config = dict(
    n_experts=64,
    d_shared_expert=0,
    balance_loss=0.00279,
    init_std_router=0.0394,
    lr_router=0.000994,
    lr=0.00259,
)
Below are experts of layer 8 (counted from 0) of a mixture-of-experts language model. Rows are named router (the router's row for the expert), down (a neuron's output weights, with its number) and show model dimensions 256-511. Each number is 128 + 24 x the weight over its row's rms, rounded and kept within 0 to 255.
After each expert's rows: a language model's description of what the expert responds to. This comes from a sample of Wikipedia text that the model never trained on.

# expert 47
router [117 157 111 145 129  87 131 111 105 170 125 130  94 135  99 156 104 127 112 158 117 102 149 151 110 133 135 162 126 167 161  91 105  83 104  88 120 152 136 118 175 147 118 149 106 169 146 103 169 150 147 135 109 145 137 163 105 118 114 113 141 109  81 154 125 178 145 113 118 169 157 141 155  99  85 108 134  91 140  93 119 123  87 101 162 115 104  63 159 150 189 138 123 146  99 124  95 123 140  94 109 106 138 105  89 130 121 149 129 105 143 131 135 107 140 167 143 163 145 117 163 130  91 132 104 125 157 123 101  99 143 127 145 178 135 146 183 128 164 145  83 136 169 146 123 138 119 132 117 146 133 126 151 102 140  96 123 139 112 113  77 119 120 141 134 107 144 146 153 153 126 143 150 141  90  87 141  71 100 134 124  97 129 160 120 135 111 121 152 153 139 118  96 135 111 105 126 120 142 110 148 182 103  96 122 142 132 105 131 130 141 136 142 128 150 138 142 152 103  99 134 166 117 128 124 141 137 116 131 153  89 144  82 132 135 173 124 171 137 128 118 115 131 111 144 101 166 163 115 166 105 117 155 145 111 119]
down0 [110 145 122  93 133 111 151  92 151 119 116 137 119 144 175 128 154 175 100 138 164 130 104 127 123 155 144 171 109 114 146 110 140 134 123 147 116 156 149 174 136 105  96 153  82  88 136 156 153 168 136 123 104 127 122  86 114 129 119 123 126 139 157 119 132 104 135 119 126 130  76 133 153 152  68 140 143 115  96 129 153 115 130 141 128 122 115 155 114 141 146 135  91 100 164 154  90  80 122 154 139 133 165  96 155 132 100  64  82 116 163 124 126  87 133 130 143 145 113 144 100 117 130 101 163 103 164 145 150 137 150 167 151 159 153 141  95 125 123 121 170 114 159 112 153 107 148 105  99 152 143 153 122  90 102 116 156 156 119  94  96 131 138 136 130 137 180 131 157 117 152 113 166 128  88 117 126 114  94 163 114 144 109 113  92 137 103  97 109 141 153 145 148 161 198 139  77 132 123 130 104 136 139 132 141 121 123 159 131 147 101  74 116 106 111 128  96  90  93 121 129 125 133 144 129  77 140 101 102 125 144 123 158 104 128 135 102 117  98 148 122 121 124 119 142 158 140 142 124 103 118 137 136 156 152 136]
What it handles: Table and number punctuation. Pipes, decimal points, semicolons, colons and unit symbols inside number-heavy tables, like 55.6, 3:21, °, ′, /sq.

# expert 46
router [206 120 122 159 120 110 138 124 126 163 102  89 128 116 117 111 129 103 169 128 125  97  62 123 137 122 105 136 143 156 110 126 113 115 137 126  80 163 106  99 136 151 102 147 173 142 139 101 114  90 139 126 140 149 130  86 100 140  80 118 139 106 111 162 118 116 127 145 172 128  95 136 124 118  99 127 150 153 148 127 101 139 130 124 124 138 113  79 105 126 129 156 111 148 132 122 139 170 107  84 143 133  96 100  74 135 145  97 140 154 139  80  79 140 122 145 141 187 149 171 149  91 165 134 134 127 142 152 121 138 155 155 140 111 131 112 174 129 167 123  97 130 155  81 117 138  73 155 131 175 117 115 138 110 106 134 124  89 126 151 134 129 143 156 146 109 137 109  95 133 115 126 126  92  78 123  91 150 111 107 158 108 131  80 117 112 126 147 138 104 155 136 139  81  93 149 122 108 126 129 167 134 135 127 131 154 155 138 148  95 131 125 152 137 145 123 153 114 110 130 126  80 121 124 183 142 149 125 155 137 136 137 146 101 124 196 137  82  72 169  93 142 123 151 126 115 123  97 119 126 133 141 122 165 111 123]
down0 [157 155  98 140 136 121 127 107 158 148 126 117 181 134 135 101 105 116 147 148 153 114 131 141 135 141 113 167 120 149 157 138 102 132 120 133  84 117 144  90 153  95 132 129 126  88 133 128 127 150 123 161 110 134 169 116 101 141  54 149 141 110 151 119  80 127 132 144  98 127  83 109 151 131 161 104 111 132 101 117 129 122 135 127 107 136 140 130 135 156 156 139 133 130 122 130 141 124 133 166 133 107 110 107  82 153 104  75 128 101 107 136 156 160 113 142 141  91 121 150 115 155 149 139 143 123 153  97 160 149 132 117 129 163 182 123 181  93  93 163 170 126 134 140 114 154 141 115 133 128 119 127 125 132 125 129 126 136 113 154  96  97 143  92 128  97 151 172 108 142 148  93 128 133  82 110 141 109 111 126 141 135 133 104 135 157 157  98 122 104 142 133 177 170 109 110 159 127 115 128 134 166 135 119 140  79 134 171 125 128 134  75 130 121 162 111 137  72 166 112 122 119 116 111 126 122  95  90  91 137  85 134 125 133 110 147  96 158 146 117 164 103 118 117 154 121 150 132 143 105 136 119 121 136 150 172]
What it handles: Before numbers and measurements. Tokens just before numbers in stats tables, money and heights, such as spaces, pipes, £, $, scored, approximately, ft.

# expert 29
router [153 133 114 147 120 146 147 118 136 122 113 116 123  98 123 175 117 127 137 113 142  90 133 171 129  64 114 160 165 112 118 124 134  60 142 127  72 114 135 114 103 100 156 184 148 138 143 117 137  98 160 136 136  95 109 155  98 127 113 142 107 155 126 112 115 131 124 120 145 158 143 150 123 113 141  84 133 165 155 132  97 106 145 157 111  84 148 138 177 146 141 114 108 163 144 123 129 157 136 100 122 133 110 128 103 126 146 122 124 156 176 119  82 138 144 164 155 130 152 161 137 111 178 108 148  98 167 123 152 138 105  99 173 139 118  95 155 156 155 165  96 125 141 146 123 105 124 144 114 193 125 132 126 163  97 109 135 154  92  72 141  99  89 170 135 108 141 107 163 123 130 110 112 127 106 112 138  76 109 136 170 100 143 166 106 135 144 121 140 150 120 126 127 150 108 133  92 126 106 118 113 180 116 118 120  81 171 112 148 149 169 124 158 112 133 126 122 130 119 140 150 109 128 165 117 157 160 159 118  93  89 142 178 148  72 166 141 184 108 132 112  86 144 167 107 123 132 136 134 123 109 133 126 155 106 125]
down0 [149 130 153 129 151  84 124 154 168 145 170 145 119 147 147 129 162  81 115 127 123 116 173  82 134 144 127 111 115 145 152 131 160 123 138 151 123 104 107 144  90 135 164 147 145 131 120 150 119 117 126 149 105 150  89 121 104 126 160 119 146 115 114 148  95 109 134 130 123 108 155 117 108 102  89 185 174 115 137 170 147 143 114 148 143 111 124 145 151 184 160 153  98  87 112 111 114 100  81 106 139 129 126 161 144 126 103  86 161 124 128  93 121 145 154 110 101 108 127 121 118 124 109 106  78 147 171 150 139 130 155  80  91 177 120 147 132 141 107 164 118  84  79 143 121 140  93 136 136 152 111 107 125 117 124 145 116  90 121 166 135 132 142 113 129  73 110 167 134 123  81 129  94 142  79 113 112 100 147  95  90 162 124 143 142 148 103 105 144 160 146 141 140 130 119 115 127 110 114 148 120 121 137 168 108 127  95 116 114 109 112 117 136 128 153 171 141  81 116 116 140 144 129 108  94 118 139 104 151 139 156 129 133 106 152 139 160  72 135 113  91 129 122 137 111 122 103 141 140 116 147  57 146  84 112 132]
What it handles: Verbs and function words. Prepositions, articles and transitive verbs in running prose just before their object, such as of, with, contains, took, using.

# expert 6
router [136 134 114 160 146 112 175 124 127  77 103  91 140  91 138 130 157 109 171  96 104 163 116 114 158 107  65 116 161 115 113 161 133 112 117 138 143 109  99 116  99 129 152 177 132 153 145 115 127  94 135 130  87 112 144 170 102  98 111 114 151 143 143 118 131 128 147 124 165 195 157 165 163 127 156 110 135 140 157  96 108 135 109 142 147 120 107 105  73 135 165 149  96 163 141 100 123 157 126 140 122 110 125  95  87 128 143  86  93 146 183  85  81 128 140 160 105 156 141 103 157 138 131 128 139 143 116 142 125 144 138 145 151 123  94 126 153 142 120 143 137 182 130  87 126  68 125 123 103 165 135 141 142  76  89 142 127 117  89 142 121 104 115 107 128 129 104 122 110  99 132 129 131 150 115 122 137  94 135 132 166 128  94 136 135 179 103 131 165 162 157 122 172 112 121 122  81 142 123 137  82 150 112 108 138 113 145 128 133 118 153 147 130 142 116 127 155 122 135 123 144 173 118  80  53 153 146 135 112  98  81 115 157 128 100 157 103 199 106 145 136 125 153 155 119 102 119 102  86 138 140 112 119 152 147 115]
down0 [145 111 129 154 162 121 132 118 150 160  99 136 141 108 132 122 144 152  95 115 143 128 116 113 132 148 124 159 140  95 129 133  96 131 103 114 124  96 115 126 117  99 178 137 124 141 105 105 134 135 113 123 165  54  67 142 120 147 140  98  97 107 111 137  91  80 136 124 143  75  98 146 160 135 162 140 146 146 143 156 111 150  81 169 122  91 113 136 126 132 119  97  90 103 146 113 144 102 142 116 140 152  98 135 122 137  95 130 115 128 133 140 116 126 167 137 147 127 153 103 129 101  98  94 174  88 155  93 186 128 154 147 147 128 118 159 143 122  98 174 131 150 137 156 131 120 145 161 149  91 106 144 119 163 125 146 148  98 122 105 107 131 119 166 127 130  74 141 106 159 128 134 138 169 131 138 154 119  92  93 149 123 102 134 138 137 122 130 111 108 131 129  99 124 119 169 130 104 148  84 176  80 138 124 121 161 106 182 107 137 132 147 130 150  59 131  85 130 133 134 136 111 153 112  99 135 187 178 104 160 128 154 136 102 106 140 171 116 138 150 115 134 145 147 114 102 104 133 119 139 110 130 161 157 121 136]
What it handles: Possessive-led noun phrases. Possessives his, her, their, its, 's and the word after them in biographies, such as own, second, political career.

# expert 43
router [122 114 103 139 145 117 101 171 144 149 136 140 132 118 132 104 138 129 116 153 153 110 124 142 125 128 122 158 123 121 113 132 110  89 122  94 144 104 107  93 107 154 129 138 141 194 103 108 125 130 100 130 125 155 140 149 110 118 101 128  89 106 133 188 140 131 131 127 126 170  91 155 134  83 108 159 149 154 138 126 109 145 116 106 109 133 127 130 168 113 144 140 133 156 174 134 119 137 110 107 140 145  89 124 102 168 163 145 105 115 132 138  89 155 104 129 106 149 177 113 150 100 137 131 147 126 111 127 153 112 168 107  83 111  89  71  95 115 147 142 104 143 149  80 102 131 124 156 133 163 148 166 161  69  97 109 113 142 131 132  97 115  77 159 123 132 173  65 115 107 143 126 111 157  89 125  82 102 127  97 165 106 135 137  93 179 126 154 158 103  94  93 132 127  73 126  95 123 156  75 119 149 106 109 131 145 158 107 132 109 179 135 166 130 133 133 106 168 135  88 117 121  97 135 167 123 148 145 144 106 114 130 100 160 150 154 124 137 134 128 115 118 146 150 135 101  92 103 161 111 122 173 146 143 153 136]
down0 [133 157 106 127 156 152 106 119 117 153  77 133 159 141  72 133 129 126 118 143 125  93 156 124 151 110 120 155 115  96 126 132 124  94 150 128  94 158 149 128 125 153 151 139 123  99 138 153 153 152 136 134 136 160 105 130 180 131 120 106 159 166 179 127 133 167 141 103 116 153  74 159 130 122 119 101 139 137 128 170 139 122  90  90 130 146 189 156 126 147 121  73 104  82 121 133 121 163 140 169 146 125 131 100 104  80 151 127 124 144 121 126 125 104 128 114 114 136 112 130 158 148 102 107 127  82 147 128 163 107  84 128 125 156 122 110 174 139 112 125 149 125 113 124 140 166 115 136 130 175 130 154 141  85 130 136  98 125 100 152  97 172 143 121 109  93 143 124 175 144 110  91 135 112 104 152  79 131 102 154 129 129 111 159 163  87 182 139 105 113 140 159 125 152 136 117 108 154 122 168 126 112 143 128 115 131 135 107 181 138 107  97 121 113 122 131 154 172 102  92 133 150 132 159 105 110 147 160 155 184 149 122 149 147 104 117 139 133 109 187 154 121 137 159 213 139  90 108 108 135 106 115 133 143 145 115]
What it handles: List separators and r-pieces. Commas, ands, colons and table pipes joining names or items in lists, plus inner r, ch and dr pieces such as Diaph-r-agm.

# expert 36
router [132 167 113 170  99 117 166 120 119 148 107 120  90 123 112 112 115  98 138 116 104 111 102 120 155 144 118 113 122 141 119 122  85  99  96 112 106 121 132 117 176 114 134 161 160 173 119  92 118 142 158 118 109 141 113 146  98 132 126 116 116 138 113 148 122 126 108 130 152 167  99 140 113 147 130 152 108 134 164 108 115 129 120 168 107 151 130  97 123 135 162  92 125 158 107 111 125 137  97 155  85 132 119 140  85 145 107  92 143 158 142 133 144 101 155 149 121 169 154 194 159 121 171  90 116 100 163 155 113 101 137 116 161 167 147 104 122 128 116 120  74 120 150 105 102 111 105 103 135 158 153 157 101 149 122 135 126 168 111 128 146 111 149 145 102 113 141 116 115  92  96 146 159 123 124  96 138 107 140 121 154  96 129 107 141 119 139 126 179 118  96  96 138 136 136 102 133 100  76 160 164 140  93  85 113 100 160 107 138 130 124 104 129 127 154 133 139 126 136 112 135 145 129 134 149 128 151 168 125 133 129 167 148 124  98 137 101 134 119 157  87 109 171 101 167 135 112 121 136 109 129 125  71 143 124 106]
down0 [142 147 125 111 112 115 137 164 154 113 123 129  89 162 139 169 121 116 118 127 111 148 122 152 150 140  94 130 129 129 165 119 126 143 117 127 114 175 129 120 136 117 105 152 134 129 127 184 102 117 134 160 110 138 117  75  89 177  97 132 117 136 128 129 116 170 134  76 108 137 117 126 163 156 124 136  91  63  93 133 136 132 120 121 147 117  89 118 157 166  93 120 148 102 195  77  86 188 124 115 166 149 132  96 220 142 169 175  92 149 134  89 120  78 117 144 116 113 103 144 129 150 104 108 177 135 148  89 124 121  94 124 134  99 190 118 110 122 146 184 122 119 133 131 183 126 142 117 142 133 128 130 153 135 120 139  98 109  77 106 127 109 110  96 122 128 109  95 150 169 122 156 123 138 146 127 104 104 135 163 110 104 138 141 136 116  85 122 117 101 130 155  98  96 130 149  86 115 171 155 125 150 127 177 119 117 133 145 128 113 153 146  81 166 132 157 115 101 137 105 117 103 143 127 124 192 127 112 144 126 101 129 132 160 119 140 139 172 142 126 135 131 145  87 111 131 102 105 129 127 136  99 100  76 135  95]
What it handles: Spaces before numbers. Bare space tokens before numbers in tables and lists, plus unit and currency symbols like $, £, °, and road words like Route.